From a checkpoint of a small mixture-of-experts model trained on Wikipedia.
Size: width 384, 67.8M parameters.
Experts: 64 experts in each of 10 layers, 64 SwiGLU neurons an expert, 3 picks a token.
Training: 384M tokens, 5855 steps.
Below are experts of layer 7 (counted from 0) of a mixture-of-experts language model. Rows are named gate (a neuron's input weights, with its number), up (a neuron's input weights, with its number), down (a neuron's output weights, with its number) and show model dimensions 192-255. Each number is 500 + 25 x the weight over its row's rms, rounded and kept within 0 to 999. Numbers have three digits each.
Before each expert's rows: "comes before" lists some tokens at least twice as common just after its tokens as in all text. This comes from a sample of Wikipedia text that the model never trained on. Tokens count by the router's weight.

# expert 46
comes before: " the", " a", " his", " her", " their", " example,"
gate0:500490506521479498507481510480498484512458454527503524504482472488499479544510489526485480498524514543492479464488491452470486504492505524518482513486521520536483533498485504474496521480519514
up0:524489495510522481508533529549452498498480500521480477517503510569497492482535485477534521483517494485509521497478497499469559432501515490448526495514540473525489515462506477535490465500490494
down0:490533435497473500489474511507544507533536479515508494520530524518461511495440502484501473491487501514503466498545513518534480482523472493490503459490483459515471477507503509504516464511466474
gate1:477472505489468444521511501459535536472476505509468498496485514507521512505452447468544513516493475525518496511523520498489521516514490494479445486489518503509530511472542514487478444533447493
up1:464503532488474495521510505474503534499480505469487494535501472494491473471453454486438495460528513476480520508524473474456476485545468516547492498513483512540527513522501464462467497516513516
down1:491528485502495497488477518512520479504449548507526508451546515476509488522526494510483482518471485500488496495530537521450524520488501452539540522486490465468507475475469503504512502482491489
gate2:510489507490540497488473480539495529505500522520505543503474489539536455499523495479500499502502517492454514503496492462532478478481490514506508469540519485506463514501486504495485513486465500
up2:524514497524517502479508529532484519467524495518497490507475522564501475480494581503530473461463513489470506524488489525508533518497532506481501498524482515499512482509486526490547540480480512
down2:533504505497490490496466550479469528521497490481448477516497498524471533472462473469483489504516524503553515528481523542520488487497484516482499489474506500538471457480474555498514503494494482
gate3:510513520485506499542497497530490452524502519467520522490471483492479529538485501481492514515474506486494459481474536513448515477494471528492529508518498518539438480444506480494438489444542468
up3:483525485513488534480467532544496534481475473494466507499463471483535538500450463533527515460524508529467503494507512470504493495491496481496519502500522478482486504511524513473465494480508550
down3:493554533464520511483464497474455521496555486454466517488457537509538510495483516531484525494505492471505551476528517543539495514520488562492543533504479470570504507479546495486473519481528477
gate4:483472496556516523488497494512502513491472532491509524462495535513525485530482517511480517520519466524482498521497495497522492510528545497461510496506514537490457494498504509501468489534510530
up4:545528567503501496506502516499488489476488499499487511471506521552493482518469538520508528499548463505501488521535495477470537499489503496457511508498574473520491504501512464510505481465543535
down4:526497488511520490470533521514503526490517499516545557524472506515527500537510515504526535464510472550534503472527465531491441485511493454473478509489538462490473482486465466495486486517465466

# expert 52
comes before: " and", " which", " but", " the", " including", " he"
gate0:491495499484502487510519448494541481511544500514505507523498483532524524489535477462545489523483408487473486530518505514497478503487520491528498474502495523515495504524515469506500528524540463
up0:497492533528476485496531485507524520530484465516467553530529477546540503493477447490501506485500522480489539524516514497525482476477486542490460452494472496537462471540541508487535511515513481
down0:510534526475470479464461448514529547493512512502521463445491462499502480532526517522492519459509489503525494469490498512539504494509515484517479502483496494527511520535515472520482493517517497
gate1:531529489545506480531473530544466513531466511503526575487504506539475477503522507457466482438480498546513433518511513514508505489500544521516478491520497557478492514469523551487419479515494448
up1:558501446485493523475554508518486494509506517479487463533523472481508541515442525515495530525536527479541542515493493452505491495504504507470559474466509536497539545527508518507509489493546512
down1:438488508475466514460513515454486484481537526511493469501499503548524460509476480524461513522541503540514479527496511481488519480516496503543500496521484506493504530538476555481553517513479512
gate2:465486455502504469500550534475521517510449520516468486506519511469490507556499505495517490476507520497540532535510506520486497482518476481514520496479495536494449512511518480486509476516516479
up2:502518476462478446531535461466494552488536492507485524499514538479504499495484484527469526501459476468533494505515531478494524530477477504496528445467445503475507484491519497542467488496518523
down2:499516482498523499486491434509510480513490516503483474513497478451454518510516485464483494504504480496493491522517492468492456516472485493453528514463509531509471521524472466500528474531483498
gate3:487494516487531483490527479482540518503499502489484501480506507523438537477522494493523466505476494507471502486483540515511534519543518494534496514521517472477486568485461502538535516529521549
up3:492524507511498496502533542477520464469507487482508506530513491457458496504493504498486497517517478503541498441464492546510475479505490526501456480511465500498473473506455507525534487531523493
down3:554460501510484513505502521494503554481510516507534521487520498496515475462496545469521506562503513484496511503508501531479521535510499536494467474465484520525453484516511482496533488473489521
gate4:515520489523493496478478488522463480491490532546480549472520504553463491502486517530508491527551504499507511551526525524490510474503515500511491490475481509511470457529508498493448514471502437
up4:553491507478524481468493476473502509532497487492504519492510484558505501512522519530461479544505511498479484520538488466502498466463541487500542474456465490504516550554477518476495509520468533
down4:557496508517498488491490484503485518535513465516496538474466499486515464515535524506478448495474513543517544498543508523527474531495465514490487468513516484489500515476470487507459509512490447

# expert 51
comes before: " |", "en", "i", ";", "z", "k"
gate0:482506468516511448520521495488517477461535459518492537437477479499454449496498460459478473487501459516468511500470503492540520504531454525480514518489475504517528483551501510510525513445499539
up0:483527529518486498525523474511508477498529495477469503437480485497476507481475470502489527504537475546507514501498471505552490505486501473487524482482503490511515520457528482528513483503469526
down0:551509507529472492463496533522477513555475509503464536480539553532484509442457467519489503484432467487547515502507506481468467498512482492458507541509533460492514460470475500528511527533473552
gate1:506510476513464518545492500502542459497520525516502506515474526509580525496456527523514457526484521490523539505487467515496518511527504536495525529534496484514505516485532485489465493480556509
up1:495499485554497483480533539491509516532497534514474471468501582506502517501521488493508469515501490486499501459525514530513510541508502498535541494487503510504529544460477512459508496523514496
down1:513526501497557543498550504527514487465489517500477504528469477565524486527486497465530514501496483494514464484544467537475528515524519545507496504522533491456500523494518543532470506444508541
gate2:504483556499514513487487522479487538512453481489471522510536486535499458439510474508444492488503481511471493521494468525498462543534476513522543482503483486493461540533526511515492505464456492
up2:470490483554526486465503540514496509500518474519522520541524482500489507486517526478535502502517491498492522509489501536511505455501521512524486475529489459516525467445481509500522540534476539
down2:483480491524484495508471517559511529488505500568492517510526499527512500504537502580471552496521507496484530512487501485473514457542507523456472529521461530553490483471492502490492510449534465
gate3:476525516529540515489502454556500526487518502478464497503548541506471492479536452485445484518537527523492449519505529460504500484497454510491480508507503536493528484504548514487509494502477506
up3:485470489466522511482503509514460573498497486537451470433505520519498519497523474501524572499514506509520501513514491544486499536483522481511508477522508566507524470521487530495475541516501521
down3:517489502476520483496535501491512515506490489472515505459475494448487490506516501524509478470545484524474457428518474493482494492557493506490498502493456484522509487501536501521484498510496493
gate4:550483497537496511542440493537524420510486519489439521464545524459497472521488501511487512506522504470544534507515511438551510502453501485459499522478454471478480501553520490469503478531532545
up4:493479472484477506465536508474475468503490488507448464493480525477570489502537476497506486469476475528545513524471511449513478482550469499515499447480551505496518486524514517486485516496472488
down4:505497477508458525474482494492518488452485504518537427507486459511460470482520497526522507515488523498524502551517486460504523517444473504477462498484512524478507516461538504534476499438544463

# expert 11
comes before: " is", " was", "'s", " =", " (born", " and"
gate0:514540518497474486497513489532526486527515551562514450506518544445522465512505512455515505502465551492523503482530546490554483527438507498516461550496491475480513480485531514514488496471504523
up0:479504540518486521486511498466504521445515534509512492492495492487492496492499495490483502514529489483504495461483517544508507499501492471488527506498486509507499495512474501491488466537421514
down0:521493507520522482502509494488520460475493485525507442477531536456524485496511502510490537505514476515546488520488508533468477487448485480522512481498482488511497492484551510485539463486454504
gate1:564494528500512491474518440499501490462475472480518523514511532468518518494535482549532546528530489495507518539453479484481510486494521545466503533493484498513466477486550523485512512515463481
up1:515465533518521526473510470497502523484479499478507518469459535508487482518514500499516457505532484517474479502495497504483463523452478509483497499531477481499548477518522492458517507509512531
down1:533465516457467474504509531511435472449473505539489491503515472519532508577474486528540543464526496473479535511470524487487483482508523524505539503476476522482502513494494498485504514486505493
gate2:496443485521485484498506473486490495531542497461504510520541469471517491568481530504507503464521448456487506478538498523504502486508519455525539486505514476477475556518497476503466469459537518
up2:491530485505465491546454471476546501550543513493501451546514428525506479495488508538454479520537492458508468458511506505495479485530533498493501527527490472466475488524422531507503488510497527
down2:516512540491479511512502529490490492494480498485488521482483513536539450490478534462493478497546491504494516500480480530531545536530498444516485492503498501517528516504508513462456460462527495
gate3:477561514473488520459526490490492466471520452465473502520494496497493542483526478516501499516493528502478542461487489532514505510450519520456488503509521530489517506525503543506506473527524495
up3:510476504500444524533504483513536554492546431453488470495483472550514493499515498524497530497488492532480509571485503489499486533502523493510439511507539522488487482503473509511478478485479496
down3:486463531495501526462493506527484527486504495474540516551521496473497548426510532496511539496503540519486499515486469468512516485491479486504505530484486517514501494540499444502512506520520506
gate4:500495493468498497500479486513515521533510509521504489532525482452477497486459434474493471489508484511548534519508515484514505507464476513583483464495513478495458499493509548524501496504502487
up4:485481511522506524562484481496522505526509472467484545498500482512497518526525514462481514494517519501513503494517456559443517484490504496477504517509523487529530492472545511491520469454517534
down4:535464457462475496465495535500476532488519511471476454507533480516487481521507505532500516502471452479471498507532493519476525515476567444490511516488479522508516506470493500503541480474475507

# expert 5
comes before: " |", " 0", "–4", "–6", "–6,", " 1"
gate0:509473472513522502477540537506504487487496491526524512440497506503506496530527497532508526474495437529472490499475493484525511484481514456485464498500494496498522489512507519500493510480519523
up0:516480504493490508514492480469505471468509496472456509459485522524494454497489525508579548492494486481437528525488487509458487501468461524456524519496488460515470493516516508477488473514541493
down0:471557545513507534496459476526532503531504485519522506515512496561497533531520482528460496517519531538507513491468483479491477514454530488495477491508492457539502498503511505554502474509505503
gate1:490447497509489506533486521481521542518510479530513470498477471504483467466546476509510486517474508493547504507470526492518507479451460558493497524494479491509486521523518557468526533523538470
up1:518536488530491460461520522524482509452472516542477534529502505502560450500504499546488523470511507525496471491491459487497497515506546506505476454446490482486564501489518508493488508501498526
down1:517460463529517508469513451496477499515511525535502535489486486430506486527451470536488533481470488491530502552532486561452494474501504500499421488481509496502487517503471459508457521543477446
gate2:515515468461484530473472482487529498521495509562496471513524512479464518488544500480529502503503423496522517528439481484480509526501529504455495486531528530499514506482470483525525536474556456
up2:498528504508504496481472465436533502501530505511493473517460532514480479488485509509508502476540516516565516452496493494505509507467479508513475492499506508450472495514537490513515523508512489
down2:519533493473526511497459504505466544513488482482524440489529527501525474471546504484484521490444501487520461529551485486485473539489482533491482440432489477531468516499550481477476552498511457
gate3:531472498476518524493540480477468495508497467449477492489538506491523485506514454518440510484492481465502537482510461459474475542518496485510521483529472434528514434512526515499496512514528477
up3:524502480475510485500508522473471477447464507456499513488482484497446534447499504512483482460526495494487506481496495514529534491518501478484495504505512522548510485515506451478483524507467511
down3:499487501508510504497510532517493527513469526496503525489481478508519485499507482457459497483498443494454507509551484548501500497474509478478498471513522522469518459489477557523477508506439511
gate4:520543506504554542531518511549499534514549503539495494507558527504481496513485483459505524530505470504470536526515508497487426509496504491499512484501486553508484481537529508524484530507480522
up4:528512495465490508483521501488497514492491482525508470540485517484515526472444527486516484527510502473494550485534544471480488511525522512542536501479544487466486514538538504515452453466522478
down4:523495505469508483578495560473527467531455501534489483475533476510510499507501491510536451498485511513481501531512535518575500483520493497525505529517482504497492459516478509482507442477511503

# expert 31
comes before: "\n", " |", "-", " =", " and", ";"
gate0:521478495460506472488512486504514467462491505484440560470492537491521488506465475467529485471525536489483543521518491516466482468503477474535471492509492491545513458546473496508501443491493455
up0:480481508501493505492544482452492488479511521520492514540453498506484510474543529524503485515465510552456456499529470496474496512494460503510453504529496475510471482478555488452489526510475523
down0:479494488533493496490450530514523502510494563494523531559515510493540498458512532511484442538500494499498468475517533521512485495480531505517498497520546488485529517506509502478526445487498514
gate1:541526545527487449501535454492469492524486463507514523500520549491512484507499484501502489509502517513520491513488478524533456482462501484536513536499512441493459527479494472471518491506528520
up1:451490490525548470505509464510480488527539491518508499506567507471472512446468550482499486492500503522503513530538527488519508559521462490464495501539517474545470510534531518497481488487506539
down1:516474487533460521436485440527508499539499509467503521533520509519480486490505484475538511528493467456469495470512481508514568496506497487514507512508522510521497533487500468495478480509474500
gate2:484472520514484533565505485512508475445494510531474521462515490509491500529495538473501480473514524469506510466515518550490509550476501488469531501453520507483499531534502510458436537481462506
up2:537468544540527489491477507502509491502518514537479500514497507502484467488495481506463490444489487511492477493479539495501541512470507533428470471508479499515466494467511528469472507511515480
down2:550495525476472449515517505473497517437535497542494511522507438492483500507480522523469528495551470501514478503531516518515520486492508552477482472510510505531480479492470494546459535511530536
gate3:526507538527533481550526500499515502521471493504503473501523531554488492495505491491484505508504533455488457501488475512508469469530485514493532486499482512504501486490504535515464474484467467
up3:488475487460492499449499529517516504497502474556542508505487524562510499496485482461484490516504452461502560503561508538502498501518482500493508475491517478505487503492493515486487503489531508
down3:466495480476470518507509544471518478495475504513507506454495562524498479559471493504470536518477510517446495497527500514474484502488462475516498481523495522516524474531527440490490526506505540
gate4:542472520469501490513516492505543496507502502508518459518471522458501502529521448506518472498526493497444495459465503523441464526511506490500498502457517513526519492509536529499476490501483507
up4:494509472473503495518484549519513504519491495529479502504478520493459491531512433489503488519471464504538456514546482531485519493516494487496503527512494494497499481512474526468478450443549567
down4:469522508504481459534504518475478504508504507488552467513505489517483462483531524545486495467499489511513502518491502471521529464530538501496441529489564512483530475528486531477481491487507495

# expert 41
comes before: " the", " a", " an", " his", " its", " other"
gate0:463523528495510503538503466498524500506482485543502500464526479523484463569536556461495512491461500492494517479496479481492504466483481495487537501487478482461482496515538490501486544482548501
up0:462496504475453488497521539506477514530525504474496504421513428472512478509466503528501495496479509520515508497479486539507510497489520503496495453472534483500520520487494507478491500468506456
down0:512500523507471543464522531526505531509495507493507474524469495497507508492485520500487499467486508496546519485468546510472494536485519514515491494488488512479502522470486470513514512508502522
gate1:475557504505504529460475495488487547452447504494499509499475526510517486497573495488453479484497499521504493509578487479515477492471497442481464504512497487489471537519469515471507442489507478
up1:492498479540502498501482497506499548491483476468494513469503477515551516456504463478546476493511461517507451463521482496521490516505518476523510455501476507490546481517500496487472472464515436
down1:498485534529486551537435497530523475488500482487547475494487508509472488508515482480500495496488541506511501490461489491457542484494542463485493475485519464525524508513490478552555492479498497
gate2:526478517484519528482507484500459521511481520518481531504478541497509463470521468508505558477492501501483464435462494498530565488519506506537495519483482525481515479526475507511446562499497513
up2:477458477429435467506508509531479472522496497533478570534486484496490459468480514513476487481515495494498523427507461525530527507534500480505495535470494496481511506491523467489457493487478493
down2:487496490481535504512495495515493491492482519470494501537521535492431494500527515534453482487540513522461503508487482460486483480507494522491497522471503486458496472508531551492502538511474526
gate3:484472476514507452504525523443467478546511463523505518505533486483485438520498525530532504505541504486530494497531505518515524453516506484523514504457499474478465486520499483498465518506507490
up3:457533462456437493485495475465484492462486478525487477489507433513480479498518519524524518495510495501519493458499481513538488458523527538523484463510505486482520487503494480449472498458479514
down3:512504502470524490501506497492483467528523461500471535461494434510510507503524527470462463507513481533519505511479486504480480486553539436480500458481492533487472463518485472477538521511512481
gate4:472504546501528507457503521493510488478502554490469488536535472503433490460464461470506484497485502544537503500485515483462506482510504471457513472472500465496509514487500539499443495476515436
up4:537520504479464514453515523516503541472476506512475500492485490501474492533494546477479474495416475495484470495436550496504515498534512431551512506521471499467474457543552503464535556504473490
down4:501484495497503481444462504569482497478479542501515557493515483546505502485466538487501498490486516504487522507457470528486485437479524554495517471502486504474527493437497507462466494500517465

# expert 59
comes before: "|", "\n", "-", "|---|---|---|---|", "|---|---|---|", "|---|---|---|---|---|---|"
gate0:523486496499487497480487474508470506498490543461425500505484483518538490497531458516460516473469487516445486534487453519504562500522493516493491464475517499466461536473463466496530522533463485
up0:517488533494503495464491465465470508459487490495522544520479517521519483487502466493466495503494506427499478530521535494523488484510468497511487490479526495512527512443519494569459529446508473
down0:482495510498466505457507527470508491493540498508453460464507508501490493533493478498505515500522513488513514502442522486546506546525488479507511511477450472490454547507494443461547505503499478
gate1:481544556498479461533513467519533504491497543457467462491516535482512483462503542494481524509511487528508482450488517509475483493530524461517488517491495415530505476491489487525472479519501508
up1:488476534505509443474506451526501477517478519496469453520553503494538487475493534486503505460495492516481474521510516510527532511516473477561528539541506495484540527489451502482468524484504518
down1:503478499506479468486503510516462524531447502447472469502462514484494510535524464463512495498546538530524518514503546511478489513521500500492502499477497530535498524508518464556516537508523499
gate2:512486471458515498509468525495482466477523454504465510513483496504497469530501519499504501521498458498537531497465493492484481473463532490497510492486530535502519477458497498516471482506481501
up2:493501510467491501502489531462484482463433516496495487554485517543510556504500527458540529495465518540500479528477470498501541448534542524545494481514520489499468440494483524510525522538490505
down2:545539454505525490468500483482485508514509545514540494552536546522493513536492491503489518465491509485491496496496489503513514498504479488483501486509518535478464497538463521488498535491528560
gate3:520496501508521516507552479583537504506491460505491494521521467477463472505518527495479519517502480535520513511504532504486529457516503473492500504493492495472490518489498522565507520474511505
up3:490484519507505552508500484514494501532507489447462481517471510506565468554483505489496511506544536500481497515503484531500510517486507465534492503481518501481501519511510487501495484513490470
down3:496538520530462456524479546465500506501501505479485520504478479431503542510527490552508501478491467496541468489547522491496498488484476468508486470526497519480490500473534484493488499492526483
gate4:524467508459487471510487494491526484513542503489510482518496461528521458490462472510503552519498485488507521511489526499509504518486469539466506529522519523474499523477494471533433512449499502
up4:462500483486517467535512508539503527517497470520463500459462487498507509493492516524506507490490454507505521471508521530521494485531495505539458544511486476486515502528480449490469491477458502
down4:520498532512481512552513516514533479482511510457501521493501540536509513500481495533513523498513528456552515497492481503508497555558516490468479489467535509530523474512510475496479484507526446

# expert 49
comes before: " was", " is", " he", " had", " the", " they"
gate0:502483549501513507515513499543510470502490533513532530468482515477483534467509536488498527491469533504511487536510498534500511539494486517469504514507503526462469558466475501508525462485483554
up0:451473485491506522578495512501521461515522466523457501453501490499517525542529531520500526495490536548489466490543524482495509475484497498524538533482504531501433475534490483536494522498498528
down0:538523510512520476503514494552533519475462496504493447545495517493471530503529510541503478532496517515475501524519444499486492497523470583517488489496487492515467478528541503472511548494462516
gate1:504487484538492530479518450476490536506519522547522501507544516518501524523454488497507510483467469510472532544488431522492507547510539492471502516464477506506472475497477493489522485480464480
up1:487498482487519471518498523494518492517428505506497518489441514509509510517486482508514565492517543482522446506495496495510487492487521488547461527543485487508482502511464493543502543535496510
down1:526463493523492485497491480491471462467447467511503511471483519521528511520502503482518486487487485483499466483522465488477444472554470473524524489526519488509522510476493476486468550495468487
gate2:505459490501520549498524498506541491492536485527492518475472544463497496532510501547504507471480539451467507468514534480456500497473471496512490463501504521521490496513475510539480513478515526
up2:528480493510518466479478445504492498532473500519519503517470505508516494557537466584493521486490465519496532533470501502514469471514486523507529515501553501493540521496500508486478500522506469
down2:499498488499505497540525558518579485528531513490511488519506504460530455516509469503482470510527479547468556528515537499491476560481498491500502501536432492501474505477463480495543497559489499
gate3:502496481453530510519512486520547524490472481537489504495510556470487461523498519454507524492516436495451464516529485507486463507520508522499490461506464499487533509524510473440512512529522479
up3:526499462521499470495519461437521510480433483517441485488504523509484453540488501443478523495456485529511470549517532487469522467482490495506493519514535492474536511474477473475526493507506477
down3:534521422450512544514484484500504525532456473488482488481500502482457471481532499525515441459485490490534471510483476495555487518488547509528486490537475487496522453526502476495495510505499509
gate4:481490475521486506459504464502502477457502514532484517510520482559487513496554508483509526508564541536462538501497524496497513441473514531554482464523466479486501520559545475502474486531491456
up4:501498514481527487505445481474462439501539511461498518512547482513503576492473508480508491478499547441541512486488536513506475526523518494505513494505499505527496467532513524523573467519502520
down4:509474542485513471500453465461474490535500523486506550532463498516534515489472489478458516494484490494499507510517523498492479492484480515516507490513523504463504559495534483500482510486516494

# expert 0
comes before: " |", " in", " was", " is", " =", "."
gate0:535515510496517494490511500522507489463462483473496509480483509507477542493488471510489493508490476470486538517457499481498488526478534485476521515511521469500496462490505458484463510518485517
up0:482527503493477540503493440555537557476473500500502486529503460446449516535505460501504504515517476477530493513483465498468514478490556519493501512544466490488506509530495437491479486535473495
down0:532514501465498528478517495455488545523490493506528497484534498480469470522473478459534494486514501479506538478484484527438538500477467547475522481506497517545485559468506515519513485451473461
gate1:488502502511542520556455490517556510506542488539485505549498522526516509475572462490509534510500503492509477525519498491491482514537480522482494468474501482495493471513539498494452493550530501
up1:489521479515507530489489508534491471493465525479512495482499479529495511496500532500459486526511514486482510494524508501505508510478516466480515543476498496466481497471478412489500458449484503
down1:490429502517464515494490502482477544504484526516518524511499492516479491556518489548511523512540501507473494471455532485503503498473496439528454526469492490510500517479514480512493484483519524
gate2:498469490526492521531478489472508511509523464484491454509499502469486551513521514502497485509460510497473533511490482500541576489473486491483530510469545493525485517510484492479535479498506528
up2:514478517529518528512510488476517468503447513478534453507509523538511502527515493514474512530498511489516496506500476467509548505481548520522494534511541480509466490507501521494553500484528529
down2:507517484467499459510529512446507505506508463492546495517520519494484476473490486460526469463497504492472489487512522519536529492475524517478467486531468517516507506521495498487486505491495561
gate3:485537525503482481457501498474543466498511507518494498461494499532541487493471481492505476508487517502531488500504518524530485505478519525473509513524460534482501507508490528518494528518463482
up3:519437522487471502542526499498508476540480521488470504485473476515514522550469473500487464490469492481520500488498481507528491481460544519531506504471499515503517511475493562508532475551468459
down3:464482525536478488475485488544506509546487542497541510493507488491471499483462521497489513491489537511486493525507511513488501482524505494521522539536512521491522516499491488514488517483519550
gate4:476482505521434473510489494492500476464520531480442471515493526488486512464485539531493497525507516516489484494550533466491496503524501536472532502519511551471516514518521487504464507522496521
up4:453496491535528500500521483491543493524502546476469563521498507442519536518472527501503479511456483490518441479492523496480461508455498529516580457545495479480472490490493518482480467530495514
down4:504499530519453548519492516489491503512480497493520490486513479479532463510487524482510544533471529475451516454508455510490469549515487485449489508494486492508514499518500447501513480519529520

# expert 21
comes before: "-", "\n", " Phylum:", " Clade:", " Class:", " Kingdom:"
gate0:464492483467487476483515514461500453482517481496501522514490513535475491518497460498526435501512530526483492530514500500533479431482478502514518506494490506542514520511509505483517525529453478
up0:485461477543477482477485484496505520477520512496458486481460535502446494508489525498459534519533492493493488495482535471531492472531485444507492508487492477516468516513496469504459495545522506
down0:519482523501465457503499446475486486527496488488512498513541494505505518505455496432548448506498473478508456491533551491491493516499500514544519532495512461488483477505486483473479517479492497
gate1:486535553512477514468477486452458515496474517505455498490444464447551456433490487517514550519506506467501525513480465528537475438503511495486494534533495484461514531495510453513502507508499490
up1:487504509500494461477490519519495458495457519526446535517459463458548504474460480491498511513492523494481512535486517496528486442492486486506522524480493499456540538487545486519503486536493487
down1:491515499534497489486472519485478496481515532474483490542512469468487541523499515514473458543478515470504505505537517474500458519456507477484514477540502411512438521468501484506507512542464475
gate2:490500512506515459480507536516494496495499548492523460535520504522473513467490501455513482505510465468484549498475521531523503499531500517507478470491505457485526489454533475484501502496549529
up2:505511498397453502511503516492498475483480487471498478513503514460559499535477508506484488501496537565530482506549466482478478485503568520518507515509508517503512530485452509512503499526488493
down2:553491452498492468508505515503491547482497523472526455529476503512490509536524512484485496450540436500470493524474511514467523507496465512493478483534488460524474528497488535491505473435518480
gate3:473496477499454505506504527493472481512503494531470481536521506483527546449487455510499488510466503517515507480504490480462541506539553490477550470478538498501500515491497552497496493508512521
up3:521496478468534464502494474502514481477533445542497486463509475492496449501514499532533520479493499547484470510491496461474497472474474487459544492510526506490538484501508484483500516481494513
down3:455511504497530508543447520495460484491541507508515460514507521498518475535501486529450499467498474512530509481492483504475519459494491505455478493490460512463496523515490468463516515494518485
gate4:550491499502470499487458545510495555493512536523532435503532467517484534498468538521491472504502469531495491550489490538511485490486497541532488502502476522483523463568487528507458493502517498
up4:539490504495496520486481525569493495519493493493453530533508453476497490531501504508507473475466508485541486556513487499512508508507455533531510492477473529502490481511490506466501518514469452
down4:493491503498505516539492509511490469494498509502497485473516506496518475468496477535509501508464518511517511487508469481510558450530476438515534498518515474418521445493552517516485506504494498

# expert 7
comes before: " |", ".8", ".0", "',", ".5", ".3"
gate0:488534519507491469480484528454491497504455509521487496490481458543522533491467537497506496478474494537442478482461531486465494507508512511459488523541539506487477540537524517484443506539539500
up0:479516459524508518467457510466432484511498537455455514461497430512495513493514470515489498529482479483508527498495473524524505527461501508503539536516523502544519475492521493534422522523480488
down0:506478466482538502543489455513513442500475461520499507508517542482542514575489538500494497505502508486525561471510467479449475491479532490521509523490478493490493438524507467512502528511513484
gate1:520479490471483505512483479413504445495494515493491491525548485547488490479492463524504504526461492489496490486479494484462500487490489492482485484511543495495502595535550521497465480518501517
up1:480509470464496474493512499493555450507485518492485479491519512508501516444530544484531452519483515500501505508477464474469536521531500488537513512548509518512491486511475469503514481495520516
down1:493491536475536470523470529516497482525475517505511524483497521510528461480492476448504540516494516493510508484509470517469532538515515499507503542441502498480495492555544562465503522504505541
gate2:497497463484495543547532464469522472447491484489516499525501513512525504522507498481466492524530514539463476480530511486497520519482471533538474527510499533503476504455466485523522494506526487
up2:499480503497508436468480456492473488487540477510509494527509502493512464452531534501505536555483498454521499513499480541452511532471474491489517500520469511516497508512497534483445481502516534
down2:518500479514503487522476535467503461484451485496509488500494507468498474501490480495467483490516484497546535459499531549488466502490488510553516507515466553501537501490495469443483499463496503
gate3:543526487460493523449508483476479467476468515479495516470506518526477463483496509525506505493529495500533490470531518459455511511443523478512514488497505464508516480530475471516503501544503504
up3:493497498516490476484543513501477510482491508463532533491483460501530528545518468503467476518516499497502501512520473521506516477493519527545515483527527532474488488521510475497469491489503491
down3:464475496523534456515495476518503453470477496504525472519497482522484491564485548474509528497497544536520497459495519498498483465502510488473497543438483507500510485499525489478470485482504472
gate4:486491553524540524487474530470495476519530531478510512459540489488485509498500505494518515514507471469447538468550510539512463469521496485516489492536488510517550496505504498493530538496531495
up4:539502543506515522496511457504508483480526461503490490502501490541529482523559530509500505480524520495493478515527502524502466515524443552477478442555484509469456510484482547498455533522486519
down4:505485475521513492488523502547481480506504518509506530505530475507513469555528537506520537475526480445464488502501540462470518510521527536487492519444530511504504488518483489508498553479480506